{"n_layer": 12, "d_model": 384, "experts_per_token": 4, "activation": "swiglu", "head_dim": 64, "positions": "rope", "attn_scale": 0.125, "parallel_block": false, "init_std_up": 0.0253, "optimizer": "soap_variant", "schedule": "wsd", "train_tokens": 515400000, "steps": 7865, "dataset": "wikipedia_en"}
Below are experts of layer 9 (counted from 0) of a mixture-of-experts language model. Rows are named router (the router's row for the expert), gate (a neuron's input weights, with its number), up (a neuron's input weights, with its number) and show model dimensions 288-383. Each number is 128 + 24 x the weight over its row's rms, rounded and kept within 0 to 255.
Before each expert's rows: a language model's description of what the expert responds to. This comes from a sample of Wikipedia text that the model never trained on.

# expert 18
Sports competition terms. Sports words in season reports and results tables, such as Cup, League, tournament, round, Final, Appearances.
router [122 142 148 161 116 129 128  92 128 125 145 151 103  80 129 132 135 132 114 105  98 136 130 103 127 153 102 104 138 116 124 116 130 119 106 100 162 102 130 123 100 114 122 143 116 173 121  84  98 168 132 144 127 118 164 118 139  82  82 128 139  89 117 162 157 147 129 110 159 140  83 159  99  94 104 120 106 136 128 157 141 145 124 103 157 202 168  86 139 169 118 127 182 108 149 110]
gate0 [111 123 142 157 178 146 116 126 128 135 136 110 140 145 123 111  90 151 168  99 166  60 142 152 179 135  67 105 107  98 143 107 127 101 147 129 142 164 136 129 130 145 127 101 137 105 142 119 154 147 113 156 167 144 131 155 109 137 133 115 103 127 101 130 140 152 123 122 112 134 170 155 150  94  90 111 126 165 147 120 104 156 162 158 119  99 143 148 116 119 139 117 162 141 105 152]
up0 [100 123 121 124 106 124 139 124 140 119 156 120 127 160 134 101 151 136  94 104 141 121 111 170 122 165 104 138 124  99 140 116 153 181  81 152 140 102 143 141 122 154 118 140 130 136 154 136 168 109  73 102 139 101 128 116  96 149 165 149 148 122 142 122 192 125 149 172 137 128 114 127 122 141 134 122 118 135  87 120 138 136 111 117 116 144 110 144 173 121 121 158 167 100 157 132]
gate1 [144 134  99 137 136 135 136 158 109  94 136 117 137 138 158 159 101 150 120 138 138 106 160 164 120 130 133 101 112 103  91 107 113 122 120 146 160 144 114 151 120 147 127 108 174 140  98 133 136 128  85 184 127  97 122 121  83 146  82 142 110 157 143 171  69 152 167 136  91 115 118 133 170 134  98 152 134 136 132 119 103  95 107 187 117 103 148 140 155 121 121 135 128 109 148 148]
up1 [ 81 134 126 156 126  93 117 145 173 100 121 134 104 132 133 138 150 141 140 172 120 126 131 121 124 118  96 149 161 167 123 174 143 121 113 130 129 153 116 145 136 131 116 124  95  84 157 149 133 138 151  84 155 155 101 105 178 111 110 138 142 156 103 123 120 124 169 174 112 127 131 136  71 126 109 135 183 129 110  99 144 133 178 123  79 116 133 119 125 135 163 121  93 127  91 123]
gate2 [133 120  82  85 174 118 137 105 115 121 105 151 125 151 155 120 109 161  99 104 135 136 138 112 185 134 112 150 160 183 144  78 112 117 178  84 119 145 117 152 163 121 113  93 125 142 121 145 128 160 114 119 141  94 114 122 144 132 160 124 152  87 145  86 100 111  96 127 123 144 132 116  96 123 140 129  99 139  91 153 138 116 170 147 130 146 144 109 152 122 122 120 126 168 105 130]
up2 [107 128  98 105 136 135 152 102 116 139 113 133 118 139 160 113 147 125  92 132 152 169 130 101 124 137 116  81 151 162 127 122 140 151 170 111 133 114  99 164 136 155 106 107 118  89 111 104 148 197 118 180 114 137 141 159 117 108 125 184 133 103 159  79 127  96 121 100 104 109  99 129 117 127 134 159 113 140 110 130 121 127  96 157 148 127 142  91 154 170 175 133 121 150 135 129]
gate3 [106 121 114 133 113 120 125 112 119  87 118 116 141 116  83 120 125  81 108 121 116 166 133 131 144 119 129 111  97 122 158 137 125 110  77 134 175 156 159 150 105 123 155 112 115 110 101 128 169 126 152 146 119 111 108 151 123 129 128 156 117 100 109 124 104 137 151 128 111 142  78 124 151 107 106 150  98 101 121 147 116 134  79 101 177 130 150  69 147 156  93 126 149 116 133 155]
up3 [110 113 122 123 117 137 133 112  75  76 117 135 113 111 146 136 118 113  84 117  87  69 125 156 127 114 126 105 121 106 167 106 171 155 107 140  91 163 100 175 168 122 153 130 130 134 122 144 101 150 166 129 168 136  95 107 146  95 135 106 139 111  82 146 113 121 165 163 141  79 101 108 188 149 121  98 100 129 114 178 114 130  85 126 169 138 142 107 125 193 143 126 134  57 146 121]
gate4 [ 86 119 119 143 133 142 106 122 152 139 125 151 120 115 163 115 124 152 150 152 147 153 148  99  57 131 141 107 125  94 142 106 129 111  73 127 129 137 156 108  90 138 109  88 103 136 106 138 142 126 117 104 121 111 148 113  89 138  91 111 103 120  93 129 127 135 134 111  77 110 142 133  96 106 121 135 103 116 164 127 115 117 129 156  94 171 125 115 136 149  76 134 147 116 115 137]
up4 [116 149 156 140 147 133 138 117 135 105 102 101 131 114 153 143 167 143 161 132 104 109 118 100  91 117 163 145 134 101 115 138 103 112 108 116 123 158  98 132  92 125 120  99 128 128 117 144 129  90 151 130 107  91 138  77 109 118 127 162 113 107 126 116 177 180  77 115 129  91 110 124 101 141 168 140 137 113 126 141 104 134 115 123 100 125 153 135  62 175 121 136 111 144 129 124]
gate5 [151 131 147 149 144 125 124 122 106 126 146 127 147 180 145  93 120 149 151 161  89 139 139 142 119 128 145 121 131 108 112 130 103 198  84 106 125 121 145 111 135 124 109 125 159 101 131 108  96 148 131 140  72 147 147 148 125 125 142 126 117 169 117  85 165 118 175 115 174 125 115 104 115  79 145 148 150 148 106 132 131 127 103  97 184 163 117 121 147  96 102 128 124 124 135 161]
up5 [122 176 130  94 142 147 109 169 110 108 135 139 143 127 136 131 121 120 191 116 160 140 102  84 108 123 122 124 132 127 127 137 133 131 162 125 153 166 112 155 156 159 106 103 150 134 132 118 139 132 108 117 144 109 128 115 130 176  97 116  85 151 137 166 148 124 137 136 112 135  95 144 104 148  80  87 130 154 152 139 122 155 137 130 125 144 155 171 104 121 169  95 128 123 121 145]
gate6 [120 158 141 168  96 122  54 139 133 112 176 150 106 116 137  46 160 141 128 110 109 125  71  96 175 151 126 109 150 125 118 122 115 134 123 129 159 149 100 145 159  79 116 154 121 180 177 164  86 187  93 114 136 116 148 135 105 111 171 124 125 117 154 118 105 114 118 163  93 133 146 105 103 142 137 129  93 139 108 148 118 138 170 109 111 139 193 108 151 105 109 127 137 156 117 108]
up6 [120 119 112 152  75 120  88 121  94 155 137 101 170 141 106 167 158 124 154 133 101 108  91 131  98 104 133 134  68 144 132 101 103 100  84 114 136 129  90 134 151 111 139 118  88 156 151 135  96 170  97 110 142 158 138  71 124 118 154 135 140 109 127 118 110 110 130 178  86 155 130 103 144 148 101 104 141 141 118 112 149 129  82  99 142 163 153 113 147 115 118 115 105 111 113 179]
gate7 [168 132 148 142 156 154  98  93  87 140 172 144 143 100  80 133 119 159 117 175 125 157 140 164 114 139 126  54 160 104 116 127  98 116  98 112 152 143 131  85 173 110 110 111 127 132 138 118 119 101 118 151 175  95 158 146 157  92  90 169 150 145 126 142 107 125 121 140  86 112  66 153 134  86 132 113 118 149 121 102 177 143 151 132 124 143 107 101 113 149 143 147 158 159 108 163]
up7 [ 73 113 144 122 159 151 110 120 115 107 166 129 128 149  86 225  99 111 116 119 113 109 117 134 113 118 104 101 147 115 164 134 162 113  84 128 176 162 109 112 138 158 141 104 137 134 112 109 113 131 139 137 164 140 186 112 143 126 112 134 106 140 160 131 126 107 129 135 106 139 143 129 130 134 139 161 141 146 123 117 148 140 150 113  94 119  81 142 111 138 123 161 124 162 171 194]
gate8 [129 120 109 117  98 139 141 103 145 123 141 120 166  92 154 103 140  95 142 159 134 146 123 126 149 131 103 139 119  85 134 117 142 126 108 124 115 107 103 122 132 141 125 157  95 143 102 132  98 140 129 121 142 123 106 139 139 109 146  71 169 149  99 148 157 147 165  94 157 154 158 148 161 165 139 108 138 126 159 154 139 125 138  87 186 127 127 125 139 140 124 151 117 131 119 143]
up8 [112 140 125 130 137  87 112 109 136 135 146 130 105 131 111 113 136 120 118 133  79 155 122  69 165 104 121 157 139 138 127 124 129 135 143 172 175 127 119 150 116 104 149 146 144 130 145 145 139 128 109 159 121 176 157 100 138 143 150 116 112 136 103 136 144 159  88 104 112 157 108 179 138 149 126 117 118 129 165 139 144  92  86 107 111 182 137 121 148 121 114 143 162 124 121 120]
gate9 [119 146 137 149 108 154 159 152 105 108 133 140 106 114 163 160 135  93 134 162 129 138 133 113 101  99 155 167 104 173 129 128 108 158 104  75 117 182 126 138 119  87 100  92 100 127 138 140  95 122 146 117 118 150  85 143 146 116 103 141 133  93 131 109 157  78 140 104 170 142 124 116 111 114 123 172 129 161 104 182 152 130 129 109 125 164 129 124  96 113 122 132 136 118 151 138]
up9 [ 96 100 136 139  61 168 133 108 145 150 125 114 179 160 100 112 125 138 149  93 128 112 128 143 114 163 115 131 125 124 144 134 133 118 127 152 121 114 114 132 130 139 164 159 164 119  64 121 136 131 100 148 146 153 125 118 135 156 186 137 146 172 177 168 105 161 111 100 108 142 137 120 110 132 126  73  93 100 150 106 137 145 108 159 111 114 118 114 133 138 137 114 116 165 124 110]
gate10 [ 97 145 124 127 136  92 162 143 141 123 139  93 142 137 137 194 142 136 138  79 109 151 145 104 137 135 159 137 128 104 130 126 118 118 120 154  56  84 135 179 136 155 173 141 161 121  95 148  96 117 150 143 122 168 150 150 137 127  83 123 117 130  67 118 125 127 145 128 138 139 136 165 147  93 105 115  84 144  99 166 105 137 108 131 111 171 128 105  75 153 109 130 106 129 136 159]
up10 [146 118 129 152 118 109 168 105 149 142 118 106 131 142 163 112 172  85  99 110 161 148 103 130 137  74 131  83 152  98 135 114 143 130 144 138 140 113 101 140 154 101 144 154  98 125 118 134 116 115 112 144  82 137 138 124 137 144 144 137 102 115 106  88 110 145 133 116 142 126 149 120 107 129 150 133 132  97 105 119 106 149  94 136 137  92 138 150 158 185 174 107 182 114 158 165]

# expert 10
Proper-name words and numbers. Capitalized name words like World, National, United, States, plus two-digit numbers in dates, scores and counts, such as Second World War, 1872.
router [113 113 167 137 104  57 167 135  95 132 140 140 111 131 152 140 114 114 105 104 164  76 135 100 146 140 145 119 156 134 146 124 143 111 134 126 140  68 124 146  86 117 129 120  87 131 135 118  69 126 114 100 104 121 164  84 146 103 122 162 125  73 143 147 149 140 110 145 138 158 150 118  80 129 108  92 133 105 138 125 119 141 125 112 102 178 120 104 116 185 140 143 131 115 162 134]
gate0 [106 135 138 122 135 105 104 153  88 132 105 115 142  61 160 132 112  94 100 105 126 110 139 136 125 133 106 136 196 106 138  93 130 157 119 153 127  97 135 114 119 119 115 150 129 127 118 131 124 145 129 134 129 152 123 129 105 153 102 108 121 121 158 121 153 148 121 145  54 158 148  88  72 124 127 167 143 127 136 161 106 114 114 137 127 184 113 173  94 103 115 134  83 110 121  85]
up0 [145 109 146 104  99 139 137 118 139 187 161 145 137 116 127 132 114 108 108 109 137 106 124  81 137 107 106 148 130 138 143  74 132 119 172 137 130 125 142 128 129 115 129 135 143 116 160 105 122  98 151 101 158 128  95 133 110 108 159 126  82 124 115 131 113 118 162 146 123  97 138 141  91 150 146 135 122 130  84 133 122  97 117 125 122 119 115 153 150 153 130 143 102 166 115  98]
gate1 [106 132 168 126 163 138 126 171  84  98 141 112 108  99 114 104 131 149 121 146 176 119 108 129 145 104 148 130 109 122 116 116  83 131 100 103 145 145 113 102 125 114  97 130 125 106  83 116 108 133 138  96 113 130 148 102 201 115 119 143 104 155 172 146  88 134 104  94 142  81 141 101 160 121 121 164 173 130 137 124 122 120 153 134 142 159 126 110 119 168 149 172 133 149 100 117]
up1 [170 128 114 119  88 110 137 166 130 163 116 118 170  83 155 178 126 124 151 144 120  97 125 143 133 102 120 114 123 185 146 126 138 155  77 100 131 108 134 136 137 131 118  84 134 102 107 156 113 121 172 134 115 109 139 134 139 119 135 141 143  73 150 120  90 106 138 165 144 120 120  73 137 112 142 108  63 120 143 169 105 129  79 103 113 151 154 138 152 171 129  54 133 138 124 181]
gate2 [102 105 125 160  76 141 146 146 175 130 110 176 151  89 138  96  70  75 106 101 118  90  81  87 144 133 136 110 148 157 134 138 112 137 106 137 138 176 149 132 119  78 110 105 146 113 142 116 133 114 122 154 132  97 151  98 112 130 185 132 129  99 176 133 165 143 119 177 103 159 162 123 111  94 128 122 158 107 135 144 179 121  72 147 118 162 148 159 153 139 125 150 123 132 114 153]
up2 [123 115  94 124 176 117 131 111 110 108 159  98 112 166 141 117 127 124 114 139 112 132 140 122 109 126 148  93 108  91 107 111 135 115 138 121  92 106 105 121 128 156 122 110 132 129 107 110 165  83 118  96 148 128 109 113 124 178 100 118 141 111  60 148  88 165 122 114 150 129 142 163 138 128 156 138 130 140 103 129 107 116 121 106 127 158 114 119 137 142 124  95 101 109 143 119]
gate3 [146 123 169 148 134  86 142 133 140  69 134 101 174 103 130 129 167 163 124  90 129 114 125 149 122 146 106 139 139 125 132 155 167 151 125  90 135  88 118 102 134  97 108 144 124 137 146 137 104 124  91 151 118 128 130  97 125 156 107 142 121 103 118 127 182 133 101 125 115 133 148 155 143 160 103 116 111 156 129 164 107 103 109 123 150 131  75 154  92 134 105 105 107 119  91 131]
up3 [121 178 177 128 155 131 151 160 149  99  96 160 143 124 129 117 120  64 107 105 126 158 127 115 125 131 127 151 120 141  86 150 139 148 172 169 102 120 132 122 127 148 151 152 180 104 146 161  90 128  89 119 118 100 148  90 144 119 114 148 101  79 136 102 154 170 112 139 128 133 159 129 130 111 165 121 155  95 123 119 128 126 120 143 122 172 153 151 106 135 122  90 107 107 148  79]
gate4 [164 124 135 181 139 167 119 153 110 120 108 131  98 160 123 107 104 125 154  94 113 127  96 122  83  98 135 160 123 121 129 129 120 142 121  97 131 109 108 176  97 114 147 141 169 128 112 149  95 147 144 144 122 126 103 132 167 165 107 125 126 134 134 145 137 112 121 149 109 101 144 121 139 137 132 159 182 111 160 123  97 117 152 138 155 144 138 150 156 112 126 177  95 133 120 141]
up4 [184 122 133  74 113 136 106 116 100 148  98 142 102 146 149 139 119 100 146 151 129 131  86 166 120 108 104 151  97 153 140 118 109 118 150  95 165 132 137 142 117 130 133 121 126 158 132 112 100 134 168 184  98 114  99  90 142 148 163 138  90 119 143  88 101 126  76 138 154 155 123 167 106 158 140 109 119 135 143 141 135 123 114 133 110 138 173 158 153 127 100 129 108 145 136 171]
gate5 [153 122 131 133 134 109 131 106 161 154 132 125 148 145 133 165 130  92 103 133 159 121 135  75 116 142 138 103  82 134 162 170 135 147 125 120 156  98 113 131 150 138  96 112 127 119 147 123 127 109  86 159  97 123 134 119 122 133 143 125  84 123 160 115 105 124 155  75 134 132 138 134 117 167  98 125 112 135 154 105 154 143 111 136 101  99 145 133 141  91 158 125 101  83 146 184]
up5 [ 97 148 151  72 137 113 122 144 133 106 149 129 110  74 127 126 139 148 167 103 163  89  97 147 110 173 104 116 110 139  85 100 116 153 120 157 148 137 178 125 128 105 181 148 144 135  84 129  63 135 131 121 128 159 115 108 144 160  94 136 117 121  96 163 111 106 149 127  92 149 156 124 125 124 158 158 136 134 115 169 122 132 133 143 110 107  93 143 116  92  82 133 156 151 147 121]
gate6 [109 109 120 124 109 110 111 115  81 115 114 127 144 127 124 114 157 148 164 129 106 102 131 117 110  96 141 125 158 137 147 119  76  95 149 129 155  88 139 135 125 144 144 110 113 113 101 131 108 144  84 138 133 152 121 120 101 145 130  97 144 143  94  91  89 133 155 127 159 138 135 176 139 133 153  90 129  82 131 145  97 131 122  87 140 138 119  96 120 121 155 122 145 149 148 149]
up6 [130 129 124 145  94  73 149 144 111 134 165 143 136 121 133 152 120 149 112 132 109 111 133 123 113 134 121 150 171 150 113 114  96 129 110 136 119 128 110 171 147 131 111 127 123 159 127 117 171 146 164 141 138 141 124 115 145 129 149 150 124 122 122 132 131 142 125 140 111 154  87 127 150 118 111 114 118 109 120 149 132 143  93 116 139 141  96 173 147 145 171 167 126 111  65 137]
gate7 [105 143 117 111 164 131 135 112 141  98 118 114 114 110 147 132 132  79 121 152 158 137 146 121 114 152 127 185 123 158 100 163 116  88  83 144 115 122 115 126 134 139 149 122 147 143  88 104 155  88 111  42 121 130 139 201 124 124 161 114 122 100 137  73 126 131 133 112 116 139 111 127 162 120 150 116 133 115  80 119 119 132 126 125 153 119 132 125 159 109 109 110 179 124 153 156]
up7 [122 143 153 137 172 109 126 188 139 122 132 126  87 126 142 112 117  98 141 125 203 145 138 149 111 121 126  99 166 123  75 101 134 125  78  84 170 121 134 104 184 103 134 128 136 124 124 165 131  90 116 116 153 138 111  88 112  95 136 159 100 102  84 131 125 166 144  92 131 128 140 107 187 145 177 124 148 168 102 111 170 117 149 139 145 134 133 106 160 145 111 115 142  97 101 129]
gate8 [100 146 158  86 131 131 153 155  85 110 102 107 130 129 146 147 112 149 153 152 131 140 134  82 166 134 133 172 119 131 155 105 157 145 125 121 126 116 119 106 111 119 130 163 114 151 110  85 114 135 168 124 146 123 146 119 143  97 138  89 118 149 130 160 131 155 118 133 143 171 119 172  89 145 151 119 160  97 112 134  94  92 154  98 143 198 102 123 146 124 155 154 137 120 108  95]
up8 [141 154  61 119 139  66 152 109 142 164 140 163 124 142 131 102 148  79 131 116 117 117  85 121 135 109 101 130 116 150 108 163 122 169 137 129 189 153 172 137 126 129 146 149  71 146 156 118 178 104 109 142 113 123  98 160 118 158 137 172 201 128 127 105 156 111 127  83  96  89 133  80 126 117 123 123  94 170 119 111 104 133 136 157 101 104 140 122 125 119 140 105 159 124  93 139]
gate9 [133  87 156 140 152 132 142 150 124 159 168 147 127 148 158 122 111 125 168 107 119 150 123 133 130 109 117 135 160 110 149 102  92 123 104 133 137 142 108 141 125 100 126 117  90  69  95  97 120  86 150 141 167 114 131 161 124 126 106 151 109  85 147 144 146 133 112 120 161 150 147 119  92 197 152 129 123 144 109 103 149 157 121 163 120  86 124 118 113 110  92 111 133 111 144 141]
up9 [ 89 141 106 151 135 143 120 114 136 139 104  95 149 127 153 117 128 149 124 135  94 127 104 181 149 143 160 149 141 169 115 115 109 122 154 102 100  73 105 100 145 114 106 125 153 138 131 127 148 212 112 175 157 140 116  90 118 138 128 116 127 106 133 137 133 101 125 150 107 128 133 148 115 104  91 136 108  94 124 170  87  97 145 108 133 181 106 167 122 113 117 162 146 142 155 119]
gate10 [105 119 115 178 152 114 126 114 129 126 148 136  98 124 113 127 118 113 140 125 148 119 103 178 106 162 127 104 125 108 136 123 100 136 155 137 138 105 163 115 139 115  83 110 132  96 106 130 139 112 110 165 115 138 146 129 107 118 122 187  96 124 101 128 146 168 115 131 118 105 114 117 104  70 171 106  78 156 111 115 150 104 121 115 116 129 116 107 122 143 124  57 128  87 159 111]
up10 [121  89 160 127 130 100 113 137 129 115 111 151  71  85  94 103  76  98 141 101 128 131 146 118 155 136  90 106 110  99 153  90  93 109 107 177 130 135 162 148 145 107 132 131 132 126 126 112  94 140  93 134  74 135 123 144  86 113 150 188  69 119  96 149 152 164 147 109 109 125 124 151 123  88 121 142 114 139 141 134 141 110 100 130 146 141 123 115 117 174 113 122 111 135 102 107]

# expert 45
Surname beginnings. Opening and middle pieces of surnames and given names, especially Mc and Mac names, such as McGrath, Macdonald, Smith, Harris.
router [122 161  84 138 132  99 165 100 149 137 144 140 127 123 190  92  90 134 104 129  89 107  87 102 130 150 142 141 139 181  97 119 113 160 146  96 148 102 104 144  77  99 152 162 105 126 139  55 109 152 127 114 128 111 160 125 180 120 107 130 123  77 130 137 111 120 100 152 156 108 120 124 155 103  99  90 132 140 126 152 129 144 109 160 118 170 108  99 150 130  57 156 184 127 144 113]
gate0 [112  94 132 118 124 131 165 143 107 139 156 129 166 140 149 126 149 142 100  97 135 129  83 114 168 114 108 119 118 108 170 119 130 193  85  97 131 133 137 134 105 118 118 126 134 126 104 135 141 122 117 112 158 112 126 113 128  83 119 109 143 116 116  93 105 162 132 124 106 128 152  78  94 150 128 123 146 112 174 138 136 122  88 172  90 134 144 163 105  96  87 146 134 122 160  89]
up0 [118 131 101 124 139 161 131  92 138 100  98 116  86 134 166 165 168 129 144 142 107  94 139 127 116 134 100 116 137 117 123 110 143 132 149 134 174 115 163 165 109 162 119  90 186 135 117 119  98 134 158 145 119 149 149 206 141 135 136 121 152  99 119 120 107 143 114 112 108 153 106 148 129 160 112 130 145 153 114 143 161 126 118  74 137 112 128 124 155 144 150 154 112 102 115 128]
gate1 [119 122 132 138 124 119 161 126 158  91 136  74 132 117 136 114 108 127 144 160 134 119 134 151 158 125 125 143 111 123 135 129 116 147 106 162 160 132 117 190 115 138 138 128 127 145 122 151 118 109 146 140 118 130 135 140 152 141 116  76 139 130 121 161 106 110 130 151 101 119 145 120 155 110  77 151 129 101 114 151  73 145 110  89 154 144 161 143 153 161  91 161 170 133 121  85]
up1 [131 142 153 149 145 133 157 122 121 125  97 135 116 100 135 155 118 139 123 109 108  75 128 133 144 142 116 177 123 158 151 111 142 104 140 169 111 105 142 128 104 152 117 163 169 142 116 136 113 106 107 122 112 116 102 144  89 127 117  92  93 100 114  99 119 107 140 139 119 134 140 114 185 146 116 153 131 144 131 138  74 131 136 124 153 142 119 158 155 146  99 154 129  99 115 143]
gate2 [136 129  99 122 148 119 115  99 163 123 176 153 158 123  76 132 113 166 117 116 127 144 128 126 102 124 122 100 131 161 160 132 166 119 118 113 111 127 111 135  90 162 156 172 145 127 143 123 135 135 156 114  87 115 143 145 123 158  81 112 112  85 112 110 115 105 171 132 148 116 123 151 180 118 126 143 109 119  70 104  94 173 134 117 126 149  97  92 132 100  99 134 176  92  98 151]
up2 [133 139 126 146 133 134 120  66 156 104 162 131 114 125 132 125 128 112 110 103 105 141 122 121 161 126 129 157 161 116 136 108 151 153 134 141 139 160 122 123 112 123 127 116 106 175 178  86 138 141 156 132 122 155  99 142  89 145  94  94 132 149 100 130 107 135 144 137 113 135 113 146 151 130 110 140 160 140 114 112 117 148 129  87 166 111 159  72 132 129 135 146 165  95 102 164]
gate3 [113 119  89 167 126 103 140  83 167 144 134 153 109 190 118  91 137 146 123 148 139 176 181 122 152 137 161 138 139 105 155 114  65 129 144 132 132 147 120 118  92 116 119 123  72 111 122 124 147 157  97 130 103 117 102 143 156 125 126 132 137 166 103 109 103  96 118 130 114 163 116 148 142  89 125 122 108 170 101 126 125 129 105 120 139 116 146  84  89 141 114 108  92  95 151 201]
up3 [152 144 176 158 103 148 142 171  89 118 129 121 170  85 116 156 127 126 104 155 128 107  93 152 114 154 123 108 147 141 139 175 157 127 119 134 151 114 131 128 135 139 106 122 157 103 120 122 144  87 139 113 142 131 138 138 110 104 116 148 150 137 128 134 119 192 143 128 146 109 106 122 137 135 153 149 141 117 182 156 151 132 135 132 109 105 166 111 133 134 136 157 195 139 124  93]
gate4 [134 132 119 121 144 139  93 136 146 129 163 112 177 136 110 119 152 116 111  95  98 156 143 157 178 144  93 134 134 151 159  91 139 136 130 130 135  81 135 132  86  78 106 141 124 128 103 154 112 109 141 134 126 136 113  86 158 136 142  97 101 131 151 123 107 118 116 102 113 174 173 173 122 125 132 119 153 113 154 114 128 154 137 150 129 136 110 157 160 163 118 100 131 129 134 121]
up4 [129  81 178 197  95 119 140  99  80 159 150 154 151 130 146 107 151 179 155 148 124  75 101 106 152 129 137 155 133 146 145 138 161 125 145 125 119 143 136 142 125 131 160 154 114 141 113 141 158 111 154 140 116 122 124 130 133 111 141 137 103 165 124 146 170 153 104 150 140 134 134 133  87 131 125 149  93 145 102 135 148 114 139 118 107 135 127 150 163  65 199 150 112 102 113 122]
gate5 [141 129  90 178  94 154 179 116 131 123 130 116 120 162 144  96 131 144 104 130 134 152 138 107  98 121  75 140 128 161 122 118 117 101 106 124 138 106 127 152 111  95  98 139 139  87 117 131  93 139 141 146 135 153 147  96 119 118 165 121 110 133 140 121 113 128 114 103 172 131 138 126 113 124 120 157 107  97 104  87 129 153 107 129 173 147 138 135 120 113 124 155 175  90  94 116]
up5 [124 147 131 127 106 138 111 129 136 140 120 116 116 122 118 145  90 139 132 125 131  79 141 149 146  96 100 139 153  76 106 136 137 126  99  76 100 142 132 147 153 112 146  98 132 151 124 155 134  88 124 167 179 108 107 116 124 131 112 160 109 142 107 139 142 127 104 126 137 145  90 145 148 131  98 117 133 113 150 168  94 148 175 148 107 140 150 136 142 145 142  97 143 145 173 106]
gate6 [144 139  88 122 124  74 104 175 159 132 166 126 173 126 152 120  74  91 138 114 118 144  94 149 141 153 126 153 147 119 139 103 103 125 136 142  96 101 136 156 130 122 109 157 129  80 158 139 114 137 153 152 152 129 165  86 114 140 111 121 138 127 140 137 116 105 162 106 110  99 115 149 179 107 119 137  93 141 152 111 124 156 132 152 124 172 140 154 110 126 143 121 202 154 138 150]
up6 [121 104 123 130 110 123 172  79  76 169 117 157 104 128 122 153 140 133 150 137 153 128 127 196 115 140 124 121  98 115 146 146 158 153 112 156 112 114 126 106 121 149 164  88 121 126 133  79 104 150 111 152 102 141  97 140 151 133 123 153 116 127 154  91 134 128 128 134 144 170 136 127 107 140 127 136 136 145  96 135 161 122 152 126 167 104 131  99 115 146 137 142 111 136 100  91]
gate7 [153 135 104  92  96 163 156 124 148 156  94 121 157 149 147 109 142 134 124 152 155 159 125 124 112 115 111 156 121 175 153 122 104 167 173 107 148 147 116 148 100 140 128 113 153 108 124  84 144  92 133  69 162 152 101 133 179 111 145 126  71 131 155 146 165 182 116 130 163 118 149  97 145 125 104 144 132 131 142 126 115  87 122 159  80 174 139  69 111 131  67 116 123 134 121 138]
up7 [115  99 108 121 112 140 166 112 141 160 141 143 147 132 143 132 129 163 134 118 140 148 159  87 138 121 146 185 142 168 155  93 108 156 165 140 137 149 189 142 110 121 115  98 130 106  88 103 147 119 130  81 158 161 118  98 155 121  93 128 121 105 128 123 141 142 109 149 129 101 136  88 156 158 112 138 121 121 129 140 125 101 174 122  89 134 129 127  96 141 100 119 121 123 136 133]
gate8 [ 94 163 110 133 114  83 115 118 118 194 135 108 154 112 145 124 133 136 118 138 123 104 111 128 144 112 109 131 123  78 106 149 108 149  78 172 146 108 130 107 110 120 118 148 121 103 133  88 111 134 145 122 166 110 148 138 176 130 166 120 128 117 179 152 128 136  95 114 158  92 119 122 147 144 158 153 130 161 155 196 119 100 179 130 116 158 188 120  94  98 120 134 178 140  96 161]
up8 [137  97 127 120 145 130 131 148 160 171 136 113 150 123 112 192 116 108  84 140 157 139 134 132  86 124 167  77 149 131 136 122  70 117 148 126 110 130 143  90 151  92 108 151 121 110 159 106 129  90 163  91 161 139 149 118 144 140 109 166 147 108 122 144 146 101 113 129 136 117 138 151 131 152 120  85 126 135 111 161 133 122 135 108 119  94  88 133 130 159 118 162 122 146 129 148]
gate9 [114  78  96 141 136 122 140 122 127 141 118 120 135 125 116 130 158 149 124 132  68 119 100  94 159  92 130  93 136 143 141 112 110  95  80 139 160 133 150 118 119 120 124 127 134 110 163  98 149 135 125 122  54 147 106 125 172 169 152 129 145 146 150 108 152 139 138 144 128 134 107 104 145 134  85 109  96 129 169 128 112 124 150  77 126 134 138 104 137 131 105 114 115 131 125 130]
up9 [121 138 133 111 152 138 150 172 143 130 118 154 150 132 119  82 120 175 111  95 140 140 141 132  95 141 111 145 101 143 135 138 180 129 132  92 110 134 140  88 109 176 124 106 129 122  85 138 135 109 145 108 116 114  74 151  89 105 114 141 146 177 167 150 130  81 123  80 115 113 124 124 119 125 119 177 109 103 115 131  97  80 141 105 131 131 160 154 120 152 129 161 108 136 137 148]
gate10 [150 107 124 124 140 137 143 158  90  80 125 121 145  95 137 124 126 159 144 106 141 128 148 122  83  97 135 149 131 156 106 139  94 116 104 100 203 138 123  94 121  84  68 131 107 138  93 100 160 103 153 135 127 114 141 116 125 119  61 133 118 108 161 126 117 145 160 137  82 126 179 142 140 142 102 143 131 123 109 149 118 144 147 134 132 142  95 122 125  78 173 105 123 134  83 123]
up10 [121  91 155 123  76 108  75 145 132 170 105 173 102 137 109 146 147 102 100 116  98 124 122 114 148  93 112 103 124 158 162 108 153 117 134 149 119 110 130 160 154 164 153 149 174 117 104 172 163 110 104 134 186 150 155 128 136 171 192 122 171 146 105 144 149 147 104 132 126 155 132  82 143 146 179 119 159 126 137  97 147 106  79 164 160  97 143 134 123 133 108 123 139  83 141 111]